config = dict(
    hidden_size=192,
    d_shared_expert=64,
    moe_layers=[1, 2, 3, 4, 5, 6, 7],
    router_score='sigmoid',
    normalize_top_k=False,
    balance_loss=0.00648,
    init_std_router=0.0143,
    norm='rmsnorm',
    tie_word_embeddings=False,
    beta1=0.9,
    batch_tokens=[65536, 131072, 196608],
    max_seq_len=512,
    train_tokens=505200000,
    dataset='wikipedia_en',
)
Below are experts of layer 3 (counted from 0) of a mixture-of-experts language model. Rows are named router (the router's row for the expert), gate (a neuron's input weights, with its number), up (a neuron's input weights, with its number) and show model dimensions 0-191. Each number is 50 + 10 x the weight over its row's rms, rounded and kept within 0 to 99.
Before each expert's rows: a language model's description of what the expert responds to. This comes from a sample of Wikipedia text that the model never trained on.

# expert 61
Description: Middle pieces of words, such as ri-di-cule, bl-ame, fl-ame, plus blank table cells and odd non-Latin bytes.
router:38 43 37 66 46 40 34 66 38 53 65 60 37 50 63 34 46 57 52 52 36 50 51 45 57 57 43 46 50 32 47 46 67 50 69 42 64 51 45 45 41 43 49 54 53 44 40 51 65 47 49 50 34 54 39 48 56 38 36 70 46 54 42 54 59 53 63 45 52 55 60 29 55 46 55 26 39 63 52 50 60 50 71 42 54 34 39 33 57 52 38 46 47 65 62 44 60 61 41 62 62 66 44 58 55 55 39 61 57 43 58 63 66 58 53 61 45 53 52 35 32 55 55 35 41 30 46 40 39 53 41 47 56 43 66 68 57 52 32 58 50 56 39 59 62 63 49 42 49 48 43 62 52 48 45 52 63 65 50 73 49 53 39 46 59 50 52 46 53 27 78 59 40 58 49 67 51 46 68 47 43 61 51 44 50 56 55 49 65 46 50 51
gate0:48 31 58 53 48 47 43 57 63 60 54 55 47 58 55 38 36 54 44 46 46 79 45 41 62 47 38 49 45 32 56 40 55 47 41 47 57 41 56 51 52 79 72 38 49 53 44 48 47 39 54 59 29 50 55 54 45 36 37 76 51 49 39 36 66 54 58 52 62 66 51 51 45 42 41 45 49 60 52 49 61 52 70 58 59 51 35 39 64 49 47 37 45 57 50 49 47 53 17 43 56 54 58 58 53 44 46 61 64 45 46 40 52 41 42 44 48 54 54 66 47 70 54 64 47 58 39 42 47 59 29 40 53 76 52 57 50 36 44 68 63 56 61 52 59 48 59 40 23 44 46 56 75 55 45 59 45 44 65 56 35 52 48 55 62 54 44 55 49 34 59 59 34 54 48 46 70 51 46 44 51 53 50 47 40 44 58 49 44 50 48 51
up0:54 24 57 65 52 51 48 51 47 70 58 49 46 63 57 62 47 48 55 59 54 48 50 44 63 47 32 57 63 45 66 44 54 47 69 39 44 48 58 51 44 53 68 52 50 58 34 61 57 62 59 55 32 55 49 53 54 55 49 57 57 42 43 29 57 54 49 42 55 51 44 40 44 30 47 54 44 80 43 69 55 52 51 57 56 38 32 42 57 50 56 48 40 52 56 36 42 52 41 49 60 60 61 50 60 51 41 62 41 31 71 38 60 48 46 50 42 77 47 54 47 76 59 43 41 56 48 47 42 70 31 48 49 56 55 66 56 37 59 58 59 47 55 57 55 58 50 46 25 50 46 60 67 45 42 55 53 51 57 53 18 34 42 58 42 52 42 45 52 38 58 38 47 61 55 46 53 52 57 30 71 62 52 55 49 35 58 38 46 45 49 42
gate1:49 49 61 44 56 62 60 54 46 56 72 53 52 40 45 72 67 41 37 36 42 47 42 50 52 53 29 44 38 44 51 44 43 51 53 39 60 45 39 55 40 50 45 53 61 50 25 48 39 64 51 59 39 60 46 28 53 54 43 58 43 48 35 48 41 75 65 47 57 38 63 49 45 49 51 48 46 48 46 63 43 45 56 52 59 60 35 58 42 49 62 66 59 45 51 49 54 44 54 51 52 52 54 46 81 51 40 62 46 36 53 53 42 38 40 53 66 41 64 59 45 37 54 38 46 48 61 31 36 62 44 38 38 44 63 52 75 47 50 68 55 49 28 50 49 44 48 48 48 63 57 29 76 53 43 56 41 55 60 61 61 58 45 51 60 50 77 43 57 33 62 63 57 57 45 46 61 58 52 39 58 58 51 51 55 57 50 69 58 54 58 55
up1:48 43 51 58 48 59 39 56 28 47 48 54 50 51 41 45 46 66 48 52 43 54 48 52 40 45 55 57 44 54 53 51 34 50 68 43 60 52 32 49 31 53 62 43 49 73 39 50 45 45 56 50 65 40 47 55 41 46 62 51 41 45 40 47 56 67 49 45 52 39 50 42 34 46 62 50 60 54 43 60 53 51 73 53 28 53 48 43 59 39 66 52 38 67 48 37 52 41 32 68 49 49 40 54 64 32 46 49 36 40 36 55 52 54 54 45 74 58 58 42 33 36 62 60 33 59 39 44 42 54 54 33 72 55 58 70 59 55 38 48 56 67 48 51 38 48 47 48 45 45 50 32 42 42 62 27 56 53 69 52 63 50 49 59 38 36 53 65 54 32 51 55 42 35 56 47 57 46 47 24 53 39 63 52 46 50 52 63 47 50 70 40
gate2:35 54 53 48 52 49 47 65 59 47 43 57 43 51 53 67 39 43 56 43 53 62 43 45 35 42 40 33 49 63 51 40 47 52 53 37 70 61 48 41 65 50 70 36 58 61 66 63 58 35 80 49 64 36 48 28 42 49 57 64 46 58 42 39 58 55 67 32 39 54 37 29 53 38 45 42 63 57 45 67 55 55 59 38 60 71 37 44 57 38 46 27 52 47 51 38 47 54 51 51 63 49 57 60 43 46 61 45 64 57 54 56 78 54 48 50 44 60 51 47 43 58 70 55 63 38 44 36 40 62 63 52 51 48 61 56 70 55 57 45 50 55 41 63 63 52 57 41 51 51 35 53 54 30 47 41 43 43 41 59 59 45 64 56 38 40 40 52 57 29 67 46 54 44 57 48 65 56 59 49 51 42 51 40 46 49 56 45 42 49 44 54
up2:65 50 33 52 29 46 46 39 54 45 61 58 30 64 46 59 36 43 34 70 40 26 57 55 45 47 66 64 39 50 62 64 48 48 46 57 34 45 53 49 46 55 23 55 48 50 47 37 40 44 39 54 66 46 68 59 43 44 63 54 45 42 56 51 51 40 47 54 64 57 55 45 50 58 50 42 48 33 55 43 40 23 34 64 38 51 66 43 54 52 66 58 58 57 51 53 50 43 44 42 46 61 49 40 43 52 40 46 38 49 45 48 35 48 46 56 67 41 32 36 45 54 33 55 48 62 62 46 56 24 43 52 43 48 50 49 35 36 45 53 51 45 65 44 44 44 51 76 42 53 48 51 43 56 50 67 54 51 49 54 49 55 65 40 50 62 53 47 48 43 29 60 50 44 52 56 37 44 41 33 48 58 63 46 60 45 45 32 63 29 63 59
gate3:54 52 48 42 50 49 59 35 49 47 55 58 44 51 63 38 64 47 56 42 51 51 56 52 28 44 62 45 51 37 43 57 48 50 45 56 47 53 62 46 56 43 45 58 61 39 63 72 38 51 50 53 48 51 41 36 57 58 44 61 44 79 48 40 50 50 51 52 52 64 31 45 47 56 42 41 52 62 55 48 35 40 52 46 28 22 41 34 55 50 50 41 62 68 46 29 58 59 48 53 61 59 46 63 44 42 55 54 37 51 44 70 63 45 59 69 57 46 53 50 34 66 43 64 57 45 56 53 46 20 39 56 58 33 26 40 59 62 43 56 45 43 43 50 53 63 39 54 49 57 63 51 56 45 49 63 46 59 42 53 63 29 58 43 33 49 71 55 49 45 46 58 29 59 45 55 29 39 58 52 49 54 62 54 49 57 57 44 27 51 40 46
up3:31 50 29 37 60 45 50 51 62 47 37 45 51 44 32 57 54 34 46 37 37 42 52 48 57 60 69 53 57 41 50 47 54 44 67 49 53 49 54 64 39 43 49 29 48 56 45 64 41 48 65 59 48 43 64 61 16 64 54 65 63 45 45 43 41 45 49 66 55 48 43 45 54 72 41 52 43 33 70 39 43 63 53 42 48 55 57 54 51 43 64 43 56 45 37 57 57 59 48 26 53 35 44 62 40 54 45 82 49 59 44 40 39 46 45 52 53 62 47 52 52 63 39 67 28 50 52 52 35 49 55 42 75 43 59 69 54 52 50 44 37 53 43 51 43 51 60 70 53 52 49 46 60 59 67 52 55 48 57 42 53 50 46 65 49 51 40 56 45 44 46 57 45 28 57 48 49 36 59 52 36 54 52 45 58 60 51 33 45 52 52 55
gate4:53 51 55 58 46 63 20 44 42 45 65 58 39 49 54 45 58 53 43 56 42 46 65 48 41 52 49 33 63 48 47 51 42 27 39 57 58 24 46 44 51 47 42 55 59 47 47 73 55 43 58 65 43 59 71 39 40 56 59 60 41 57 30 43 44 70 57 50 55 61 47 42 58 43 41 58 40 31 36 38 51 52 46 51 37 57 39 43 50 61 50 62 64 27 56 45 60 43 51 52 40 33 42 58 50 48 43 32 58 56 57 55 24 53 43 52 56 28 56 63 59 46 65 63 54 56 35 54 30 29 35 37 58 54 44 52 48 56 41 54 55 38 51 62 41 50 40 44 64 37 39 52 55 69 68 56 37 66 48 45 50 56 50 40 51 49 57 61 60 44 50 48 39 43 48 56 34 42 57 41 59 59 57 52 55 56 47 49 67 58 49 45
up4:51 56 52 38 49 55 54 47 42 53 39 50 52 48 39 49 50 39 50 50 60 53 38 40 45 40 57 76 40 51 37 50 41 51 95 52 43 59 59 50 50 50 45 49 44 54 43 44 53 54 52 46 70 42 25 53 59 59 55 34 55 53 55 42 41 51 36 56 41 46 57 47 51 53 54 48 52 45 61 36 41 56 47 42 56 41 34 67 57 48 60 37 51 51 45 56 45 60 49 65 52 82 43 40 62 52 68 55 46 54 51 62 74 25 62 43 44 55 46 44 32 39 34 30 61 53 58 51 56 65 45 61 45 38 67 55 62 33 55 48 36 58 56 55 52 52 51 46 47 52 50 50 52 35 28 42 47 55 42 56 34 55 59 51 38 69 43 34 53 69 53 60 59 56 58 55 59 61 56 42 62 30 51 47 67 56 47 50 45 45 57 50

# expert 38
Description: Inner syllables in Indian names and learned words, such as Andhr-a, Amal-ga-mated, phil-os-ophy, proteogl-y-cans.
router:40 31 38 54 53 48 46 68 34 53 69 60 27 51 67 62 65 66 67 46 46 49 61 54 71 61 50 56 57 48 63 40 55 28 52 65 62 62 56 48 33 47 55 54 44 45 46 26 46 53 57 48 36 44 39 58 49 67 37 61 49 57 53 55 53 43 49 43 61 46 46 43 63 50 43 36 38 61 41 48 49 35 53 36 42 40 38 46 57 48 37 48 56 79 60 38 40 46 52 65 49 58 48 48 57 53 45 45 62 38 35 61 67 53 51 64 52 66 51 34 47 50 61 56 43 32 57 39 62 62 41 65 41 57 48 54 49 43 34 58 49 52 52 54 43 57 41 52 27 48 33 48 60 50 60 44 51 55 38 50 53 63 48 30 60 59 57 39 61 45 67 58 28 56 57 56 47 50 61 46 50 54 47 53 51 48 62 37 53 57 57 41
gate0:39 45 56 59 52 53 61 65 56 54 51 46 42 58 56 62 28 58 42 56 54 49 49 54 59 62 49 47 45 49 43 65 63 59 36 51 72 53 61 66 39 46 63 41 40 37 31 29 49 42 57 70 59 54 32 58 53 56 42 49 45 38 40 64 45 59 38 37 49 37 34 50 69 31 60 43 45 51 44 51 50 51 57 47 65 44 59 56 33 20 59 58 56 54 70 68 51 38 76 34 56 50 42 56 43 55 35 34 46 53 43 44 52 25 37 56 53 51 33 46 42 71 66 44 41 50 39 41 51 51 56 50 65 62 53 53 58 59 68 54 40 45 51 49 62 46 66 54 42 49 66 50 59 48 54 42 46 48 70 55 60 53 50 44 57 53 51 42 50 48 53 34 50 57 47 44 39 40 48 48 52 46 65 31 54 51 38 54 58 56 59 51
up0:65 54 52 53 38 49 45 51 58 42 44 46 50 43 46 42 63 37 73 42 58 51 44 44 60 35 47 45 60 55 50 47 44 27 46 55 44 52 50 37 48 47 38 56 60 53 75 71 43 49 55 58 51 48 55 42 39 52 58 42 40 56 56 40 56 44 58 59 57 65 86 32 43 57 28 50 40 56 44 47 56 54 72 43 43 54 43 49 70 72 51 45 53 40 38 33 54 57 36 55 45 50 58 41 61 54 70 59 62 48 48 37 49 65 56 40 45 58 68 49 54 41 39 53 45 47 61 57 15 49 51 41 39 34 43 47 41 45 45 57 52 52 51 41 50 59 38 56 59 53 35 61 40 53 44 55 49 46 32 62 69 48 37 46 46 46 31 52 57 46 50 63 43 45 42 72 54 49 47 59 34 54 46 73 55 52 50 54 45 40 43 56
gate1:47 46 54 52 56 46 49 58 48 41 49 74 50 44 39 41 44 50 55 64 55 47 69 35 48 53 33 51 54 55 39 50 44 36 41 46 60 66 48 29 56 59 47 31 50 48 51 44 26 43 71 68 55 47 31 52 42 57 47 66 48 50 51 57 22 56 63 52 45 62 50 46 60 52 40 72 40 64 40 54 44 52 36 48 49 42 49 37 37 54 59 63 56 63 63 41 42 38 46 43 45 55 48 48 56 29 50 60 83 56 46 51 67 36 42 55 33 61 42 42 48 33 57 48 42 51 63 31 45 43 49 48 43 50 43 40 46 49 45 59 45 58 53 44 52 46 48 77 50 49 35 41 65 57 45 47 55 45 48 50 49 49 61 45 46 46 48 34 48 43 54 53 46 37 44 67 39 29 60 59 45 53 48 40 47 43 53 51 68 34 27 63
up1:45 57 51 63 58 53 59 43 55 49 49 49 59 42 41 52 51 36 72 39 38 44 49 53 53 47 48 54 78 69 42 50 41 50 50 47 43 53 40 36 51 59 63 52 44 43 37 44 35 67 53 51 55 48 42 47 29 53 60 52 32 52 47 57 48 61 53 36 43 47 62 51 50 47 63 49 63 56 53 52 55 63 53 44 40 60 61 49 40 29 53 53 29 58 55 58 44 48 53 54 64 53 29 47 65 45 47 66 42 37 43 44 42 56 49 44 61 44 53 39 39 46 57 37 58 54 49 41 50 47 50 71 58 35 61 27 60 31 49 56 44 40 41 65 40 55 70 62 54 57 32 43 47 48 56 48 45 55 26 68 44 40 49 55 47 43 62 66 47 51 54 55 50 45 51 34 37 58 52 50 66 51 53 49 41 42 38 22 85 42 38 58
gate2:53 46 55 50 55 53 56 50 36 60 62 50 50 53 60 49 68 53 83 48 52 46 43 62 58 51 35 65 45 54 52 50 66 36 51 50 59 58 67 31 48 56 47 42 56 57 48 44 47 55 22 35 45 49 33 48 63 40 51 50 47 49 52 45 57 50 50 47 64 49 50 36 39 60 48 40 51 55 51 14 55 65 61 44 45 47 47 32 53 55 43 52 42 66 51 56 47 43 64 50 37 48 76 39 55 52 42 46 49 48 38 55 47 52 52 78 49 52 56 42 53 45 61 45 52 40 66 38 46 58 54 57 09 50 53 45 46 57 54 54 59 46 52 49 34 38 48 29 46 46 50 38 65 17 40 26 48 54 52 43 52 52 48 55 51 37 55 48 61 50 57 64 48 42 49 54 53 45 44 45 37 42 42 51 51 35 44 43 53 60 46 60
up2:54 43 59 51 61 44 52 43 50 34 55 37 54 44 47 38 54 68 46 55 55 40 55 34 56 41 40 66 64 48 47 67 43 61 48 56 36 31 68 40 53 43 58 36 36 47 43 53 41 47 42 45 50 50 69 54 38 48 44 66 32 56 59 46 44 41 63 63 65 58 57 60 46 55 59 54 50 50 51 65 64 55 56 46 44 61 56 33 52 40 34 43 44 55 56 40 57 50 46 37 51 56 43 42 49 48 25 50 55 38 54 50 43 79 63 63 51 37 45 52 49 53 58 51 51 43 64 50 38 64 56 66 56 44 36 82 45 50 58 55 55 61 38 47 49 55 53 50 37 49 52 56 50 43 55 54 48 47 47 60 33 44 50 55 53 34 14 56 55 53 49 41 48 39 48 66 49 56 46 48 71 74 41 66 40 42 66 33 49 62 39 51
gate3:53 41 48 29 48 52 46 59 48 58 46 46 58 45 54 56 60 49 46 58 56 47 61 42 69 54 59 63 54 50 57 38 41 62 63 47 61 42 54 32 37 43 58 36 70 43 51 45 49 64 53 56 58 49 57 71 40 62 45 45 49 44 46 50 44 40 47 54 60 52 64 38 79 66 57 45 53 63 63 61 52 34 56 49 48 55 34 52 41 42 32 42 61 56 50 58 55 40 65 50 53 41 41 58 69 35 49 53 46 45 55 52 68 60 53 53 69 43 37 57 51 65 42 41 42 45 42 56 40 62 54 67 54 52 58 50 33 47 36 55 59 26 44 45 72 49 39 43 47 36 47 68 64 53 47 47 42 51 45 49 60 65 40 44 53 50 33 37 53 56 57 62 25 69 63 55 55 43 47 64 65 48 62 34 48 21 52 53 44 56 60 52
up3:53 55 54 51 47 49 56 79 38 47 35 52 54 53 57 47 39 44 35 56 18 49 47 46 61 51 53 56 55 59 55 37 46 61 42 62 54 35 50 42 52 46 47 36 48 50 31 37 59 67 47 40 58 50 52 51 48 45 59 51 41 39 50 62 47 40 44 51 66 48 52 66 47 61 58 42 74 56 41 52 55 35 52 55 51 61 55 64 51 45 59 56 50 63 50 47 50 42 41 66 51 42 33 55 35 51 42 57 18 53 52 43 36 71 64 66 62 40 57 48 54 59 48 53 35 45 34 52 47 56 48 64 36 48 70 30 51 60 53 37 44 46 41 72 47 39 50 44 47 46 55 54 54 56 30 51 35 55 45 56 46 71 54 51 43 51 37 52 49 47 39 62 39 64 57 60 77 45 49 73 61 58 59 53 54 38 43 52 58 37 54 42
gate4:37 48 75 58 62 50 60 53 56 48 54 52 53 48 43 41 60 58 58 51 52 58 65 38 60 54 47 37 59 38 62 50 53 41 56 48 68 66 47 45 43 44 37 46 61 57 38 60 39 47 57 43 50 41 58 52 80 48 56 42 57 48 34 53 62 51 40 59 54 60 52 45 46 56 49 37 38 60 50 47 38 55 47 49 52 45 59 44 47 49 56 41 50 46 54 47 51 45 50 65 56 43 53 46 54 47 20 30 45 35 51 77 64 70 48 33 66 59 56 53 54 50 52 43 56 44 58 48 53 47 58 66 57 62 45 72 41 46 40 50 42 60 50 62 53 72 71 63 53 42 59 49 35 39 46 53 58 46 49 67 49 55 41 58 55 67 52 52 60 10 63 41 43 49 34 67 55 47 61 63 53 48 61 71 58 52 45 44 46 53 56 38
up4:41 46 60 60 40 41 51 56 61 51 46 37 52 53 50 59 52 54 45 63 49 47 31 61 54 34 27 44 63 59 51 39 55 66 56 55 31 50 43 51 44 40 49 56 42 52 38 45 48 59 46 40 44 48 69 23 54 27 42 45 46 36 60 52 57 33 44 38 50 60 53 42 53 51 26 47 29 46 57 57 45 31 58 38 38 62 50 52 71 39 54 57 61 47 48 68 36 40 45 63 53 49 51 50 44 44 38 70 32 40 40 57 64 50 41 65 51 49 65 67 53 63 43 54 60 38 50 57 44 46 48 42 47 62 59 47 40 57 53 54 48 46 64 53 43 46 44 46 48 59 57 41 40 47 42 47 44 53 38 56 37 59 37 46 23 52 56 85 47 59 43 59 51 33 44 67 58 45 46 47 43 57 63 47 47 58 66 40 31 48 49 47

# expert 62
Description: Syllables like mi, ami, ma, vi inside names and words, such as Aw-ami League, unfa-mi-liar, U-ma-latov, Vi-vi-en.
router:41 37 56 59 40 43 40 71 46 65 58 48 29 48 69 47 56 62 56 41 38 58 50 56 74 66 42 56 50 46 63 37 61 34 46 58 55 54 67 49 43 40 35 53 53 39 47 43 62 40 57 52 38 50 52 50 38 57 40 57 42 56 46 50 52 43 50 56 50 63 50 46 56 46 39 31 36 65 39 60 62 55 67 36 46 44 45 30 56 39 43 52 48 65 77 45 44 46 60 51 50 61 41 56 63 57 43 54 65 37 38 62 64 57 57 65 35 44 48 37 43 66 54 43 42 30 46 36 48 54 53 70 59 57 67 65 50 49 41 62 46 49 56 56 56 53 47 34 37 58 45 58 63 53 51 49 53 53 51 68 50 53 38 41 51 55 48 41 73 31 69 51 34 38 54 70 62 46 58 52 40 66 49 49 58 50 47 40 60 58 45 48
gate0:48 32 42 43 47 58 45 41 55 53 50 43 50 39 56 48 63 66 37 27 21 43 46 47 48 64 53 55 53 49 51 56 66 37 57 63 45 81 58 62 53 55 47 51 54 76 54 38 45 25 38 57 44 37 81 51 44 65 39 55 65 51 61 55 40 37 59 47 55 43 52 41 56 63 38 52 38 44 40 39 46 54 72 66 32 52 40 43 48 63 46 68 46 65 68 63 47 51 60 54 52 64 53 50 59 45 40 60 53 36 57 40 39 35 53 50 49 45 66 44 38 54 63 49 46 37 55 49 50 52 46 34 55 46 58 55 54 55 48 46 67 43 40 65 57 58 41 32 60 41 43 33 57 48 50 52 53 51 57 50 46 46 50 30 50 48 44 52 61 45 51 38 54 42 48 53 42 38 53 48 59 47 45 53 40 68 47 55 53 64 33 57
up0:50 55 50 55 50 42 48 44 49 65 60 47 60 41 66 34 58 55 52 57 66 64 42 28 40 50 52 41 59 73 52 67 61 45 69 54 59 40 26 51 50 47 66 39 35 38 52 46 54 62 48 57 43 51 42 36 57 33 54 60 53 56 56 66 62 54 64 51 49 52 53 53 46 62 49 57 55 45 78 54 60 66 47 62 55 46 44 41 40 50 33 56 47 65 46 51 47 34 45 69 54 55 53 49 53 72 57 43 46 48 46 59 40 51 60 52 52 30 46 65 50 51 49 58 69 52 39 65 45 33 39 51 44 63 38 53 57 58 56 51 42 47 57 48 51 54 50 53 36 44 69 57 34 52 46 39 50 48 30 61 47 40 61 55 54 46 23 57 31 56 54 53 53 43 53 56 63 37 39 72 47 48 57 36 46 57 48 63 58 67 66 69
gate1:43 58 33 51 54 42 56 60 48 52 41 28 42 51 55 32 48 55 55 49 46 48 50 40 49 46 70 54 65 61 51 53 53 51 57 43 53 50 58 40 51 35 41 53 61 45 53 39 66 64 39 69 67 42 50 68 41 47 62 49 55 44 41 58 34 48 46 58 63 43 48 49 58 47 52 49 53 56 45 54 51 57 38 53 44 42 63 36 50 55 46 39 49 60 60 31 63 43 69 45 45 47 46 49 70 43 48 51 51 46 36 56 58 57 45 57 53 30 49 30 34 55 48 51 36 49 34 44 28 45 56 54 87 47 50 47 72 49 58 43 50 45 47 75 38 45 56 35 46 50 51 37 48 57 58 63 43 45 47 62 68 57 48 56 56 58 51 62 60 43 54 57 38 43 76 59 59 61 58 32 49 38 34 34 68 54 61 42 29 55 52 42
up1:51 48 60 57 49 44 50 64 57 52 43 57 47 66 42 23 36 38 57 58 50 32 34 47 66 43 59 45 62 46 57 40 28 50 48 57 55 57 61 62 55 40 34 29 50 58 60 36 49 68 71 39 49 30 53 33 35 59 53 59 69 49 62 50 41 43 56 64 46 62 48 43 55 62 42 62 50 58 46 57 52 55 70 50 65 48 56 42 46 45 52 68 32 41 52 38 44 65 66 42 56 48 45 62 58 51 56 63 52 38 54 54 69 60 47 55 41 53 59 41 49 45 44 48 53 53 54 59 63 60 43 53 43 55 48 43 61 54 60 50 47 65 43 58 38 63 57 40 59 59 56 56 42 61 49 54 40 62 56 42 43 57 41 60 48 66 40 34 62 58 52 66 57 65 53 53 47 47 45 72 84 45 55 65 67 54 40 54 45 48 48 58
gate2:55 46 47 63 58 51 60 58 50 57 60 65 54 54 70 44 60 49 56 46 49 42 48 41 65 56 55 54 52 44 39 57 59 48 51 59 51 43 45 47 34 37 49 88 49 55 51 44 37 56 41 53 60 51 65 44 65 56 43 57 41 54 53 53 67 67 44 35 44 59 40 97 58 52 35 48 25 39 31 38 44 47 57 57 43 39 51 43 46 53 34 50 45 52 55 47 56 48 47 52 39 48 50 48 61 58 51 52 51 38 50 40 49 41 46 55 64 27 52 62 50 57 52 38 40 47 35 40 48 44 47 42 32 62 60 67 48 52 41 44 69 54 54 62 33 55 47 54 38 39 53 41 51 52 38 52 60 45 40 47 47 48 42 40 59 47 32 53 70 46 52 55 24 39 45 49 40 46 41 66 47 48 59 52 48 61 44 40 56 56 74 44
up2:50 46 47 38 45 67 35 55 53 37 52 42 47 41 68 43 39 36 53 55 52 58 36 47 22 42 33 37 49 49 63 46 63 55 87 57 62 47 55 62 53 51 53 56 57 59 53 85 44 13 48 41 42 63 45 39 49 53 41 47 41 39 52 44 52 65 61 47 51 72 47 48 40 31 54 57 56 63 58 46 59 62 42 40 45 45 54 51 54 49 50 47 55 45 42 66 41 59 60 45 44 70 51 56 46 56 61 54 44 42 56 60 61 38 56 46 48 41 49 50 56 39 45 44 67 43 47 63 42 60 44 40 43 38 71 50 54 28 41 54 45 45 51 48 46 56 60 40 42 59 45 61 47 45 52 41 47 45 50 69 44 50 52 51 52 39 43 43 43 62 36 59 69 45 54 46 66 67 41 53 56 42 50 41 48 45 58 52 53 44 40 69
gate3:48 31 44 47 44 47 33 51 49 43 64 39 38 42 53 58 61 43 50 45 51 45 32 44 74 63 43 64 63 51 57 46 57 62 60 64 52 60 79 44 49 46 48 46 47 40 59 41 46 52 57 47 46 35 62 58 44 57 56 53 47 62 42 55 49 59 40 43 40 57 50 46 34 39 51 51 60 60 63 69 61 57 45 42 36 42 53 43 60 51 36 73 67 74 74 67 38 39 56 57 61 46 34 61 49 52 57 41 44 40 46 62 35 54 60 72 57 41 60 27 56 47 52 52 50 40 35 44 44 46 37 82 46 38 45 62 48 57 53 52 65 53 53 59 41 48 53 43 48 53 37 67 58 44 42 40 51 42 52 54 50 35 55 45 46 65 48 46 57 28 64 49 49 39 52 52 54 55 52 40 44 45 49 59 47 37 45 56 55 65 50 36
up3:45 41 45 24 48 53 40 51 48 40 59 57 53 31 50 36 55 47 61 64 50 37 55 49 55 61 54 59 57 50 55 59 66 40 51 48 44 55 37 51 76 60 67 58 57 40 57 51 55 59 38 39 59 49 63 60 56 63 52 39 57 52 56 53 37 56 48 44 61 50 62 61 41 56 49 53 57 61 63 29 51 51 54 47 32 50 35 44 68 40 43 39 57 30 42 42 25 56 55 67 31 43 40 38 53 52 52 65 56 69 51 55 37 12 45 55 62 47 50 45 64 57 49 63 43 42 47 41 45 52 53 38 61 35 50 51 64 55 49 50 54 37 36 46 52 51 37 42 49 49 38 48 60 55 65 66 59 51 45 40 54 33 66 57 52 46 47 43 47 48 41 40 41 52 56 62 45 53 62 46 24 50 46 35 49 53 77 43 45 46 52 59
gate4:57 39 55 61 51 37 47 52 56 54 57 58 49 50 62 54 42 52 51 44 59 63 56 71 53 70 42 46 43 41 55 46 50 57 55 55 64 44 48 51 32 50 62 49 61 37 42 52 66 36 48 30 54 56 52 58 39 42 37 51 45 52 47 59 44 59 51 58 50 70 68 43 63 54 55 40 52 68 53 82 39 40 53 46 54 44 48 36 42 49 42 47 40 54 59 35 42 49 60 52 50 43 54 76 71 37 46 66 45 31 47 62 66 36 59 47 46 44 33 15 61 47 43 32 39 49 54 44 38 54 55 56 59 42 59 61 48 78 48 58 51 51 42 69 63 56 70 49 52 42 50 46 64 41 35 44 43 49 72 50 46 54 48 57 50 57 50 42 53 36 51 48 47 44 57 46 75 48 48 44 56 59 52 66 51 55 51 40 54 49 60 49
up4:72 35 52 66 58 57 58 55 49 57 57 62 54 48 46 63 48 58 60 42 44 69 36 61 43 52 46 58 49 54 65 46 60 52 55 39 62 35 66 22 50 50 62 66 69 45 63 51 62 61 60 45 37 38 46 48 44 44 49 52 55 53 52 47 46 56 57 35 53 59 54 50 64 40 42 40 55 50 50 47 42 43 54 57 37 49 40 36 41 48 49 47 31 55 50 52 42 54 50 62 56 52 36 42 47 49 11 59 42 26 42 45 50 40 61 58 45 53 24 54 56 67 42 44 46 53 68 38 48 76 58 49 52 44 49 37 46 40 54 45 36 60 41 47 46 39 46 38 51 48 46 73 62 45 63 59 65 56 53 69 54 33 49 38 45 46 33 38 56 45 45 41 64 55 49 50 62 55 38 45 48 57 53 47 57 58 64 40 66 43 39 46